Below are experts of layer 3 (counted from 0) of a mixture-of-experts language model. Rows are named router (the router's row for the expert), gate (a neuron's input weights, with its number), up (a neuron's input weights, with its number) and show model dimensions 0-31. Each number is 50 + 12 x the weight over its row's rms, rounded and kept within 0 to 99.
Before each expert's rows: "comes after" lists some tokens at least twice as common just before its tokens as in all text. This comes from a sample of Wikipedia text that the model never trained on. Tokens count by the router's weight.

# expert 74
comes after: " \"", " (", ",", ".", "-", " that"
router:30 67 39 74 62 71 39 41 25 55 39 42 50 30 56 55 32 54 48 40 49 52 46 53 35 42 49 39 36 64 57 45
gate0:52 32 70 60 45 59 51 42 54 41 38 46 45 57 35 48 50 50 50 61 48 40 54 60 41 50 61 56 46 62 18 39
up0:57 67 63 43 50 53 61 62 59 44 51 48 70 57 66 49 36 61 47 56 43 31 63 44 56 54 28 54 47 60 50 58
gate1:72 19 72 61 49 42 80 32 40 59 66 49 39 63 65 48 56 50 42 67 45 50 60 62 39 53 47 55 53 43 47 72
up1:54 38 34 59 52 59 58 32 40 63 51 38 52 63 61 54 33 68 29 67 60 42 54 68 62 39 35 32 52 60 50 62
gate2:41 41 46 54 60 52 46 50 42 54 54 33 53 49 62 44 41 43 46 44 55 39 55 63 53 49 35 45 44 62 59 77
up2:58 51 44 43 50 56 51 55 68 42 33 53 54 61 43 57 45 50 64 67 44 63 35 53 51 51 55 57 48 31 38 21
gate3:44 48 43 48 49 50 52 28 23 59 25 54 61 45 48 36 49 60 42 48 54 58 41 70 40 63 52 56 61 64 51 25
up3:54 47 38 13 63 57 63 52 44 39 58 51 40 52 49 64 50 38 45 53 48 44 42 16 62 41 62 46 60 54 39 43
gate4:43 55 45 39 45 35 48 47 48 49 70 43 56 53 24 24 49 18 60 44 59 51 47 59 42 59 33 49 45 38 58 49
up4:60 64 70 66 52 51 53 48 46 65 15 52 42 45 70 68 64 62 47 63 57 57 63 55 46 42 63 54 54 53 39 45
gate5:47 50 43 51 55 44 49 53 35 41 69 24 33 40 63 61 50 51 39 22 54 51 43 33 55 47 63 54 59 45 42 55
up5:46 47 38 50 65 61 32 62 34 56 72 54 40 37 91 53 62 65 63 46 53 50 37 21 35 64 36 60 59 53 29 46
gate6:46 49 55 69 51 71 54 50 55 69 58 78 63 41 67 55 61 60 46 47 41 44 65 37 48 55 56 36 44 47 14 39
up6:49 37 37 54 55 56 41 53 43 52 40 32 68 62 41 48 60 39 46 47 75 55 20 54 51 41 36 66 65 57 50 53
gate7:61 37 41 36 50 50 72 49 48 54 66 64 64 49 35 49 52 55 42 46 57 43 57 57 50 34 61 73 59 51 29 42
up7:39 29 69 64 44 38 49 51 48 47 49 55 71 78 48 68 73 45 64 57 39 53 33 66 37 60 22 49 32 44 59 59
gate8:47 33 41 70 51 58 57 57 57 56 55 53 66 50 51 58 53 66 55 31 24 38 52 43 53 39 35 51 52 60 43 36
up8:74 67 66 53 57 47 57 38 57 34 44 50 31 50 52 43 31 46 43 62 64 86 63 66 61 61 58 41 46 36 45 43
gate9:57 12 45 34 44 50 62 42 47 32 36 32 44 50 51 47 40 49 48 48 50 62 57 68 46 45 40 62 43 65 55 47
up9:45 34 70 45 53 60 71 57 48 33 57 62 47 48 60 30 39 56 55 47 53 33 66 11 55 52 47 59 64 51 50 49
gate10:53 63 51 54 43 68 54 57 53 55 43 42 49 27 59 62 54 55 27 27 36 51 56 48 48 66 59 50 68 50 56 59
up10:56 49 50 56 54 45 36 59 45 40 53 47 58 55 33 38 33 58 49 53 71 42 35 61 31 46 16 38 54 47 54 58
gate11:55 47 49 54 53 38 65 55 64 51 42 50 71 63 50 75 60 79 52 59 57 44 53 71 67 53 50 69 22 34 61 55
up11:38 54 52 60 46 43 60 59 49 46 48 56 75 62 71 74 61 66 69 70 49 54 53 67 58 50 36 72 25 33 54 38
gate12:44 62 41 43 52 72 58 47 45 55 58 49 49 57 57 44 49 46 42 44 36 46 53 53 62 48 50 46 37 42 67 63
up12:31 64 49 38 51 70 53 47 50 39 64 28 58 66 52 48 61 53 55 29 35 56 51 56 35 41 28 47 37 50 61 59
gate13:54 56 60 68 51 39 46 38 70 77 42 51 49 43 44 30 48 32 52 47 43 42 69 48 50 52 52 51 53 52 38 30
up13:55 49 60 55 63 44 42 69 36 46 56 54 79 29 54 53 58 37 33 57 52 36 37 61 42 44 22 45 35 40 48 37
gate14:54 60 62 34 39 37 39 50 43 53 58 70 52 75 67 57 55 38 54 68 61 28 50 48 73 54 49 61 45 58 31 36
up14:59 39 51 73 51 52 69 37 55 73 50 61 50 45 46 45 49 33 36 39 59 53 61 50 45 59 62 41 79 43 52 39
gate15:53 51 43 54 45 50 40 63 36 38 65 22 68 50 31 47 53 52 48 51 48 50 46 59 46 41 41 33 45 56 83 52
up15:40 60 32 58 59 60 56 46 48 71 58 56 44 24 54 55 36 63 45 42 48 45 49 44 59 41 63 60 57 48 39 48
gate16:46 39 33 54 57 37 45 42 38 45 79 55 58 47 29 55 71 53 57 52 48 49 44 54 64 41 35 69 45 52 32 40
up16:44 50 52 77 44 55 52 47 48 62 63 41 48 43 46 62 59 36 39 78 48 36 38 40 47 53 51 68 45 39 40 47
gate17:53 57 47 55 57 56 32 30 29 42 43 43 35 47 54 47 77 58 68 60 55 38 43 58 50 65 18 58 55 70 50 39
up17:64 63 62 28 42 45 54 49 37 52 31 63 62 75 48 36 52 52 66 51 57 49 62 52 69 52 47 27 64 61 53 72
gate18:58 66 34 54 51 35 42 50 49 60 67 50 66 46 58 43 62 39 37 36 36 43 48 28 46 80 38 55 60 44 54 54
up18:61 69 40 44 66 41 63 63 44 52 54 60 60 45 70 58 76 67 37 37 48 41 74 63 58 87 47 45 52 33 56 37
gate19:63 64 38 36 45 40 46 59 49 64 90 39 42 40 34 46 49 69 27 47 19 52 55 61 53 65 67 36 51 62 42 39
up19:72 45 52 39 43 38 67 67 65 37 32 49 78 49 45 53 49 41 60 57 77 43 29 48 29 42 29 48 55 45 46 57
gate20:53 65 51 53 45 51 48 51 83 41 23 75 51 48 44 70 49 57 39 51 33 51 58 54 58 40 49 71 68 23 33 46
up20:49 37 25 66 58 70 58 53 41 25 49 65 37 31 51 58 68 59 38 44 52 55 42 57 35 46 36 84 82 51 23 34
gate21:55 56 53 47 49 55 58 30 39 53 52 53 26 48 53 36 50 49 61 53 59 41 53 46 56 53 51 56 75 47 53 43
up21:36 52 60 70 53 67 52 38 37 47 37 47 33 43 38 63 44 41 46 61 56 56 43 56 54 32 75 49 54 48 62 61
gate22:58 57 40 52 48 48 41 48 40 54 54 41 52 67 73 62 38 51 56 40 46 47 72 42 36 61 54 49 43 49 55 52
up22:36 49 36 18 33 54 42 60 47 70 32 27 51 44 55 56 57 56 80 61 54 56 42 40 42 42 35 26 38 61 66 40
gate23:44 34 46 61 48 56 62 80 68 48 60 46 61 57 59 55 40 64 34 56 56 34 88 39 49 34 56 49 51 45 62 51
up23:63 54 45 35 44 53 58 38 40 56 56 50 38 63 23 51 56 20 37 41 44 36 35 56 51 63 47 60 41 64 32 66
gate24:32 46 46 48 58 45 54 35 43 60 62 56 40 54 52 49 62 73 62 35 56 62 42 39 56 60 46 51 42 49 45 21
up24:31 59 51 40 56 45 49 43 48 47 59 60 47 64 53 57 51 56 67 42 44 52 34 52 47 52 40 47 74 56 50 51
gate25:51 32 60 61 63 42 42 67 63 85 38 42 59 57 53 45 62 35 57 40 43 39 45 58 32 62 54 25 55 56 59 44
up25:60 43 59 51 77 32 59 59 51 76 49 42 51 54 54 43 58 34 42 38 53 49 49 63 24 48 38 28 59 50 58 43
gate26:51 44 51 45 59 71 35 55 33 40 67 43 47 56 63 60 68 67 45 49 54 39 60 43 44 65 57 59 73 71 64 67
up26:55 45 57 44 42 35 57 70 67 67 42 57 57 51 38 46 41 24 43 43 54 36 58 57 50 39 49 53 47 38 38 49
gate27:41 63 40 63 38 40 53 39 46 60 55 44 53 65 52 51 65 35 36 32 63 64 44 76 47 55 39 61 59 45 53 65
up27:45 61 29 57 43 32 40 41 55 44 47 30 30 70 38 61 63 55 54 34 66 57 31 70 53 66 34 58 53 43 53 36
gate28:40 48 68 38 68 47 23 33 39 51 54 45 53 50 26 40 52 39 40 45 61 51 45 60 41 58 39 52 38 46 50 43
up28:47 72 58 60 63 50 39 58 28 56 41 31 39 74 46 51 35 42 36 43 53 30 47 53 45 58 53 33 40 59 60 64
gate29:49 43 70 58 70 57 73 60 51 69 46 51 52 47 34 34 45 54 49 70 48 64 64 58 63 78 50 37 42 32 54 63
up29:60 42 39 27 44 51 54 50 39 41 53 59 41 50 70 66 59 52 33 30 51 43 50 54 51 48 47 68 66 48 36 37
gate30:53 52 56 34 42 31 58 47 45 57 34 45 45 47 47 55 51 49 48 58 49 62 39 59 71 33 79 53 38 44 15 43
up30:41 57 54 36 40 31 46 32 22 56 41 41 32 48 68 47 42 49 69 45 62 52 34 75 40 64 59 32 41 59 49 47
gate31:47 51 38 53 60 51 63 75 47 37 39 67 53 41 45 33 43 37 51 42 32 65 46 36 52 60 41 20 47 65 49 38
up31:42 53 47 23 64 51 42 48 24 50 56 27 57 61 66 39 60 48 68 61 69 48 34 41 34 37 74 50 49 50 31 54
gate32:47 59 45 44 43 42 34 38 56 56 43 41 43 53 53 58 35 54 31 31 72 35 39 37 34 58 82 56 53 47 46 39
up32:52 56 58 60 75 44 58 59 65 32 38 58 30 66 62 64 44 49 47 33 71 26 54 43 60 72 70 30 52 44 25 42

# expert 0
comes after: " the", " a", " The", " with", " and", " \""
router:36 53 31 67 53 69 72 47 28 47 56 33 56 52 42 51 47 35 71 50 58 52 33 43 52 25 59 51 27 67 58 46
gate0:60 42 55 42 76 72 34 43 69 55 54 32 55 77 27 30 68 30 50 37 67 62 42 68 54 48 46 57 62 37 75 50
up0:52 47 51 45 65 81 41 36 49 31 57 46 52 59 37 35 63 39 62 40 53 62 28 57 72 29 44 67 47 48 74 46
gate1:49 39 56 18 57 72 49 47 79 69 47 39 72 53 68 49 70 33 70 57 61 70 70 36 51 56 48 44 54 57 57 68
up1:54 61 42 34 55 64 54 40 71 67 37 40 60 51 39 62 71 34 66 66 58 44 59 39 74 63 65 39 32 59 72 64
gate2:54 39 24 46 51 61 60 46 55 55 46 41 51 47 58 60 54 67 27 54 53 68 38 34 56 44 49 24 58 52 57 58
up2:33 34 33 48 49 66 58 50 49 56 64 46 48 65 52 53 77 66 57 58 61 69 43 44 59 31 47 44 54 48 48 55
gate3:61 66 36 60 58 57 46 48 44 50 54 77 51 44 39 36 46 56 38 70 63 55 66 56 25 31 61 59 50 45 54 61
up3:45 53 40 53 49 43 39 33 51 59 34 55 52 53 66 55 68 29 40 78 55 42 55 41 41 51 59 47 68 71 57 58
gate4:60 47 49 69 60 63 28 48 80 63 41 56 45 38 75 41 35 47 52 49 38 78 49 54 31 51 57 51 54 16 39 42
up4:31 66 56 50 60 15 49 52 58 65 52 48 62 50 40 33 52 42 45 59 61 73 51 53 51 55 49 61 59 44 54 58
gate5:45 53 64 23 44 53 22 54 43 50 28 64 44 36 45 42 65 48 49 52 43 29 42 68 43 32 38 35 64 47 58 53
up5:49 53 66 36 57 57 22 46 59 44 39 57 42 50 42 45 58 45 64 57 41 37 55 76 34 40 38 53 65 61 59 43
gate6:31 55 49 53 37 46 53 49 62 55 50 55 49 49 32 29 44 60 59 25 20 48 37 53 63 60 64 60 52 49 65 36
up6:22 47 44 52 30 34 47 35 39 45 58 55 61 46 36 22 62 59 59 24 30 32 44 34 51 51 51 52 55 78 56 41
gate7:68 49 67 57 43 39 39 48 57 57 44 51 48 57 62 54 61 41 16 48 43 56 56 57 40 71 50 53 41 31 51 45
up7:49 62 58 43 49 51 36 57 59 68 49 43 22 52 41 56 61 51 40 51 35 55 52 67 58 61 52 23 50 61 44 38
gate8:69 37 33 58 73 42 71 53 53 37 43 38 56 50 33 60 42 47 67 54 54 48 29 35 36 45 61 54 55 61 75 55
up8:54 40 80 53 55 57 32 45 66 51 75 68 48 64 43 46 48 53 55 31 65 32 47 59 53 42 46 70 52 33 31 32
gate9:48 76 56 25 53 68 53 48 40 29 21 66 71 51 54 48 44 46 64 57 46 71 55 72 53 47 52 43 39 43 41 62
up9:36 42 48 43 46 45 71 66 45 68 43 76 51 44 50 44 61 30 55 57 26 68 58 50 63 52 66 60 50 31 30 61
gate10:67 22 46 58 37 59 40 60 55 42 17 48 37 61 56 48 43 51 46 58 66 63 55 35 47 53 36 52 72 45 48 56
up10:63 53 54 61 59 39 40 41 75 48 67 43 38 40 55 44 52 66 32 48 36 68 59 66 44 26 44 47 60 76 54 42
gate11:45 71 34 36 52 61 35 74 59 29 37 57 55 33 47 47 32 50 44 51 54 62 46 52 53 43 69 59 63 45 60 63
up11:39 34 43 55 58 37 37 48 45 70 40 37 69 41 59 50 54 42 41 38 62 59 40 47 37 56 31 52 64 44 57 41
gate12:46 67 45 42 59 55 64 51 53 40 39 75 56 46 42 32 50 58 46 67 36 69 50 44 65 25 64 51 89 53 33 44
up12:50 35 51 57 32 26 34 36 59 67 24 40 57 60 39 59 38 55 40 48 48 16 46 41 35 55 38 49 42 58 56 56
gate13:80 38 53 55 44 65 57 71 46 61 55 66 59 34 56 86 50 58 52 42 42 50 80 52 57 45 53 56 57 46 32 34
up13:70 42 55 41 62 62 50 62 39 55 65 60 42 26 30 89 49 72 46 49 41 35 71 54 61 49 51 38 48 49 38 37
gate14:61 58 54 48 65 60 42 42 39 48 39 32 45 51 41 40 38 59 32 42 43 43 40 50 45 40 34 38 53 48 49 48
up14:63 53 71 46 34 53 55 35 51 52 53 81 67 35 46 70 50 51 47 64 47 59 72 50 54 50 75 59 36 27 30 61
gate15:62 43 46 51 46 48 55 44 43 47 25 47 39 33 82 39 47 52 58 52 53 64 52 40 62 41 25 41 54 35 55 53
up15:45 38 65 59 43 39 41 64 46 37 55 31 48 57 31 43 57 53 51 41 52 33 34 47 38 59 43 60 52 72 47 29
gate16:72 54 53 65 48 62 67 64 41 60 52 59 44 54 44 52 64 27 51 53 38 45 44 59 51 46 46 33 45 62 74 52
up16:66 50 69 73 53 45 69 85 29 64 44 69 62 77 41 57 52 23 45 45 56 50 48 68 53 57 42 41 39 51 69 35
gate17:58 43 70 56 28 53 38 51 42 51 45 62 48 60 49 63 48 46 45 46 65 48 41 63 66 29 56 58 60 41 42 72
up17:50 46 48 44 38 52 63 45 42 41 74 55 24 31 33 66 56 51 56 56 64 42 52 27 42 28 45 80 38 57 65 53
gate18:33 64 35 50 43 49 63 53 40 47 56 51 51 60 56 35 37 73 83 54 72 63 34 53 59 63 62 43 30 53 60 52
up18:54 54 60 54 35 39 46 41 62 61 77 35 62 55 49 52 47 48 39 63 39 41 50 41 47 29 50 66 52 56 55 46
gate19:61 52 47 27 35 54 31 60 40 48 60 25 47 60 40 43 64 58 53 35 54 59 40 77 38 58 25 49 35 58 52 44
up19:48 50 46 56 52 53 57 61 51 48 51 49 46 48 45 44 56 40 49 45 55 61 41 45 40 51 29 42 37 29 66 44
gate20:41 33 72 47 58 59 30 54 28 46 46 36 60 40 70 55 34 60 51 44 39 51 58 51 39 50 51 43 62 24 48 46
up20:57 67 29 39 54 35 70 59 73 31 35 42 41 44 20 32 45 54 49 51 58 41 63 25 63 41 47 43 47 69 55 54
gate21:26 60 44 59 28 66 36 58 40 70 28 23 43 22 57 61 27 48 42 43 64 61 33 57 31 40 39 48 57 49 62 58
up21:62 43 58 46 52 53 76 63 57 69 59 44 70 52 54 33 58 55 48 42 50 52 47 47 61 53 47 50 49 52 73 50
gate22:47 36 53 60 31 47 38 51 59 46 53 60 53 58 51 51 19 32 45 43 34 69 45 46 33 43 55 67 57 57 50 40
up22:40 49 62 58 51 43 51 35 77 44 54 47 66 32 48 59 48 67 33 50 31 66 71 44 74 49 72 54 56 49 17 52
gate23:54 47 44 60 52 46 48 46 45 76 43 45 36 36 38 54 72 64 47 59 71 41 48 39 39 58 47 25 77 62 57 50
up23:46 42 46 65 65 54 52 48 47 51 38 58 24 41 55 55 63 67 61 51 58 31 43 48 51 58 51 26 64 49 48 56
gate24:37 61 53 40 65 58 49 32 57 46 20 47 72 65 58 39 63 62 65 24 49 45 81 54 40 53 39 44 70 48 49 59
up24:59 37 43 55 56 36 54 27 31 46 38 41 41 48 47 58 52 37 36 66 63 70 60 32 20 73 33 35 55 65 63 51
gate25:47 52 45 52 56 70 57 49 84 53 47 51 46 35 46 37 52 48 39 50 40 48 42 65 57 55 56 68 52 54 63 28
up25:63 51 34 53 55 55 55 56 53 68 70 64 55 63 34 64 41 32 40 47 47 57 38 56 39 60 64 49 36 63 83 57
gate26:38 35 57 64 43 62 49 56 55 50 38 45 45 48 57 62 43 45 37 52 42 61 66 70 57 65 69 42 46 40 47 67
up26:45 34 39 64 64 57 63 72 48 67 38 58 61 52 51 73 49 60 49 48 29 38 35 59 43 75 67 43 39 33 66 40
gate27:37 31 51 58 61 44 51 29 25 33 43 37 32 31 41 41 51 80 56 48 91 47 60 45 45 41 37 55 58 57 77 60
up27:41 49 59 55 64 43 32 47 42 40 43 58 49 28 51 42 59 53 46 41 46 47 79 16 52 40 33 72 58 50 48 49
gate28:35 41 49 56 52 44 53 65 66 56 57 67 59 62 53 40 54 39 47 38 49 38 63 43 46 44 62 68 64 36 26 52
up28:38 46 61 43 63 64 56 61 48 58 63 55 57 53 49 72 79 59 57 60 66 42 40 53 45 42 42 31 24 43 70 53
gate29:33 42 49 29 50 53 38 52 51 75 39 46 57 52 48 61 63 42 32 59 39 55 68 43 48 35 63 44 61 47 22 57
up29:63 38 55 51 42 51 61 64 50 35 72 46 33 77 40 44 58 50 76 34 74 41 37 43 29 61 41 49 48 37 83 48
gate30:33 52 51 56 40 60 44 59 51 52 30 56 35 39 76 53 34 35 33 42 58 52 38 53 54 48 59 54 58 70 51 64
up30:38 64 53 64 39 57 39 62 51 37 47 61 51 48 70 29 45 34 34 38 43 51 66 56 48 44 64 52 57 61 45 35
gate31:45 42 52 55 57 57 31 36 51 30 55 51 38 44 60 64 38 62 48 62 50 67 51 68 59 36 44 49 69 60 67 55
up31:46 74 49 52 39 54 51 66 59 52 79 48 34 61 45 42 65 66 54 39 46 25 31 31 57 53 52 55 40 44 48 43
gate32:46 47 55 40 40 49 64 44 66 48 40 37 59 41 43 58 47 56 45 33 31 55 42 46 60 79 40 50 37 38 42 47
up32:38 22 47 34 34 45 65 35 42 44 63 35 74 54 34 54 32 54 76 53 35 68 48 44 48 61 47 50 38 51 38 50

# expert 56
comes after: ".", ",", " of", " in", " that", " and"
router:22 64 36 54 67 57 58 49 34 42 62 50 59 45 52 53 28 38 55 53 56 70 37 32 49 21 44 54 44 54 42 29
gate0:21 69 51 42 45 34 57 41 54 59 59 46 22 38 28 54 49 47 65 48 44 42 47 55 57 63 58 72 50 49 58 33
up0:55 39 53 63 52 73 36 51 60 58 30 46 60 56 47 42 50 61 32 48 61 53 36 50 76 49 47 35 48 56 62 51
gate1:65 28 57 64 62 53 64 60 46 55 42 63 52 46 47 33 57 60 38 30 58 26 49 59 46 62 49 85 47 60 70 61
up1:60 48 41 68 70 59 49 71 56 44 30 71 38 49 58 33 60 49 36 54 55 43 51 49 41 43 52 74 48 35 51 74
gate2:48 34 55 27 67 63 63 35 53 74 56 55 40 55 30 49 61 47 68 44 48 49 53 69 38 52 47 44 71 52 59 49
up2:54 52 42 63 51 46 60 70 50 53 24 45 37 48 45 87 29 53 44 35 37 62 48 37 48 52 44 59 47 57 48 49
gate3:64 56 58 63 45 62 42 54 68 72 46 30 14 50 38 36 60 49 36 25 56 51 67 37 57 53 37 48 46 55 32 59
up3:41 25 49 55 77 39 56 47 51 58 59 60 30 62 79 12 56 30 50 36 47 44 55 65 38 56 43 44 52 52 33 52
gate4:80 37 43 29 66 64 52 41 59 35 38 68 58 59 39 49 42 57 47 75 46 63 62 51 61 38 41 29 53 21 44 47
up4:41 44 50 64 48 28 55 64 36 60 34 29 57 66 17 52 42 55 63 41 70 49 38 45 29 45 36 58 52 65 58 62
gate5:58 54 56 70 46 58 41 31 63 48 46 41 38 36 47 43 58 45 55 62 51 47 47 60 59 43 29 44 49 61 50 41
up5:54 61 57 36 66 53 59 60 63 58 70 65 34 58 29 56 68 39 33 66 57 26 51 53 41 63 52 46 42 30 64 66
gate6:42 68 45 49 61 47 47 57 52 39 58 68 41 33 54 51 35 59 55 67 36 46 73 66 69 50 66 59 51 66 36 54
up6:58 31 65 40 63 38 50 39 47 47 25 36 32 23 64 46 48 65 52 32 34 71 56 41 63 52 41 72 61 65 35 68
gate7:53 43 48 45 54 43 47 52 62 47 56 55 50 46 61 45 53 47 46 68 57 52 44 59 56 49 22 35 47 31 54 59
up7:49 61 34 42 48 54 38 57 60 52 34 67 65 48 49 30 42 45 39 24 65 48 39 47 32 48 41 56 37 30 74 33
gate8:82 39 48 44 54 52 56 37 49 49 64 61 21 18 43 43 45 18 53 40 60 48 38 36 34 39 59 48 60 43 47 44
up8:49 39 68 67 78 65 53 81 57 46 68 63 18 39 62 46 49 29 47 32 45 69 58 55 50 51 64 66 50 38 41 37
gate9:32 45 43 36 71 51 54 65 40 44 48 51 38 31 29 42 51 46 49 58 52 59 66 47 63 48 45 44 60 40 36 53
up9:66 47 60 60 52 31 34 34 50 39 53 39 58 36 59 55 39 45 46 49 40 70 51 32 62 48 59 71 50 60 45 45
gate10:43 59 46 44 37 62 55 58 55 63 61 69 36 57 40 64 62 61 71 54 72 39 64 57 43 57 54 58 45 48 38 33
up10:49 54 49 58 22 44 48 38 61 55 60 38 37 53 30 35 68 30 61 53 64 57 35 45 54 55 47 53 65 63 43 45
gate11:49 60 46 51 63 64 52 48 55 51 39 45 63 38 68 40 33 52 49 52 49 46 43 38 49 50 60 59 40 27 56 57
up11:42 36 64 70 54 44 32 47 71 35 35 61 62 55 58 56 52 50 55 26 48 26 48 73 71 49 44 68 31 44 41 62
gate12:22 45 57 52 49 39 54 34 46 43 50 46 51 39 48 55 47 63 52 33 27 54 37 42 53 50 48 57 49 44 52 33
up12:49 48 40 62 42 50 71 47 34 43 38 64 61 54 58 48 60 51 45 69 61 52 40 58 57 47 45 39 45 46 45 42
gate13:52 42 48 45 49 55 56 52 48 76 61 51 19 50 45 56 47 57 20 45 32 55 55 64 52 64 37 47 46 46 58 47
up13:56 36 63 55 57 32 22 36 40 28 48 33 66 62 46 44 71 32 84 55 78 41 51 37 35 38 47 36 59 67 41 59
gate14:42 71 42 62 61 58 61 54 60 73 59 66 23 53 35 33 91 50 53 36 51 61 48 51 56 60 68 53 53 39 47 37
up14:47 32 62 35 37 39 48 45 40 32 52 40 68 56 55 58 26 73 63 39 50 32 36 62 46 53 31 44 57 65 48 76
gate15:57 63 50 61 67 60 44 22 67 57 64 29 43 47 53 58 48 53 65 58 62 49 49 35 43 42 25 34 35 45 53 56
up15:45 40 34 31 47 46 55 69 65 51 52 77 59 41 54 32 56 54 48 35 39 47 57 43 63 64 67 58 54 46 54 37
gate16:45 49 59 35 50 62 34 47 47 42 49 69 56 49 57 47 55 31 53 44 47 58 63 45 67 55 76 39 54 36 45 39
up16:49 43 52 33 66 56 29 48 54 45 50 48 51 49 59 49 35 39 45 47 51 42 61 36 51 55 66 44 41 29 61 41
gate17:43 61 51 48 51 62 54 55 53 56 62 53 61 49 43 67 36 47 41 67 61 39 83 60 46 51 44 35 47 49 43 63
up17:51 57 55 50 52 47 65 50 50 44 47 37 59 45 66 70 48 78 50 52 11 67 61 52 59 35 62 49 50 58 26 63
gate18:40 46 31 22 39 44 49 42 53 45 64 59 59 50 67 44 41 39 61 65 51 67 48 59 34 56 31 29 40 62 48 54
up18:52 62 58 32 29 43 66 55 56 52 56 38 60 43 56 52 51 29 54 59 34 69 65 35 62 46 49 44 60 38 20 47
gate19:42 31 60 52 64 62 32 53 50 37 37 63 44 53 55 36 74 58 47 64 37 69 58 48 59 47 42 50 45 53 52 59
up19:35 51 54 51 62 57 47 39 74 49 49 35 53 61 63 29 54 60 57 41 64 52 64 42 61 45 67 66 47 42 57 55
gate20:50 62 49 52 32 54 52 62 66 63 55 49 45 65 63 50 59 64 46 67 73 64 59 75 73 48 76 50 50 52 26 48
up20:57 59 44 52 33 42 55 67 57 47 56 59 48 60 65 56 51 62 56 72 66 67 78 63 68 51 72 54 44 51 39 48
gate21:81 23 52 43 44 46 68 64 58 57 67 25 26 54 33 63 59 37 52 49 60 55 43 35 44 68 37 53 37 46 65 51
up21:48 53 66 46 44 64 50 62 62 53 46 76 46 65 39 53 60 51 44 45 34 40 44 54 48 40 31 45 37 49 36 22
gate22:57 44 52 40 65 53 37 66 65 50 35 56 65 72 65 42 58 50 60 41 54 70 49 68 60 56 46 57 58 50 62 50
up22:46 50 56 63 39 49 56 55 43 49 41 45 59 47 52 60 35 71 41 52 48 30 57 46 64 48 55 50 51 35 36 62
gate23:53 53 53 59 45 48 68 66 44 50 44 42 57 41 39 32 48 80 56 16 31 28 46 48 30 54 82 55 25 50 49 47
up23:64 54 44 40 63 60 46 26 42 23 48 27 51 59 63 50 53 23 26 52 48 47 62 29 60 42 34 30 61 51 29 63
gate24:29 58 59 43 56 40 39 50 44 40 42 70 53 55 33 64 51 58 49 35 44 29 30 44 43 35 35 41 32 47 48 35
up24:57 43 42 39 64 55 68 52 36 51 58 22 53 47 57 39 50 59 51 56 41 71 73 48 58 47 67 62 68 55 51 59
gate25:35 48 51 45 48 46 59 51 41 78 61 41 53 52 48 37 50 60 54 45 48 53 64 59 50 76 61 40 64 59 57 58
up25:52 45 43 65 49 45 54 50 51 39 69 44 42 48 38 59 68 55 53 32 51 49 40 56 57 39 42 66 45 52 53 43
gate26:53 45 51 49 30 39 66 36 33 48 43 70 56 33 59 53 41 38 48 35 52 57 42 52 33 39 54 71 56 29 40 41
up26:52 52 40 44 56 51 57 33 46 45 57 35 60 60 42 45 41 68 58 60 59 59 45 71 42 50 23 43 44 62 91 66
gate27:40 37 55 70 62 35 23 39 43 46 38 47 45 35 59 29 45 47 71 57 42 34 49 54 67 45 43 25 42 59 65 50
up27:44 47 60 48 41 52 54 34 59 66 42 46 52 74 66 34 58 62 54 42 59 75 45 58 33 56 46 37 46 52 38 57
gate28:45 60 71 64 81 46 42 56 52 54 36 52 47 49 37 55 47 76 45 54 43 49 56 63 61 48 45 54 39 44 58 59
up28:50 48 55 45 20 56 58 46 30 48 49 68 42 44 60 63 62 39 55 49 33 60 43 55 51 55 69 43 62 54 31 34
gate29:38 27 47 48 49 52 67 50 49 60 52 45 41 49 60 66 52 76 50 46 52 32 49 58 50 61 43 48 46 45 72 34
up29:50 42 65 48 50 56 22 70 55 53 78 62 43 72 57 56 52 63 40 27 56 29 31 56 70 61 59 47 48 38 47 73
gate30:49 45 50 36 45 43 31 50 47 61 48 31 40 47 63 40 72 63 45 54 32 41 46 60 40 54 48 14 46 66 42 44
up30:58 55 52 53 51 77 64 63 67 61 46 52 25 56 56 41 49 37 25 34 29 61 63 49 46 48 71 62 53 30 60 33
gate31:63 57 49 40 18 44 64 33 51 59 66 48 48 55 46 47 45 45 41 55 44 57 51 37 50 31 58 50 39 44 60 43
up31:53 37 65 50 40 57 35 44 60 53 62 48 50 46 64 35 60 40 37 59 53 76 62 56 61 55 61 44 43 44 33 48
gate32:39 44 58 52 62 46 31 61 55 57 45 38 11 40 35 50 41 28 60 60 69 32 42 44 53 64 55 53 47 59 44 46
up32:38 37 45 39 55 29 35 70 41 60 56 49 27 37 36 45 40 52 71 55 60 39 41 38 51 61 39 37 53 46 58 42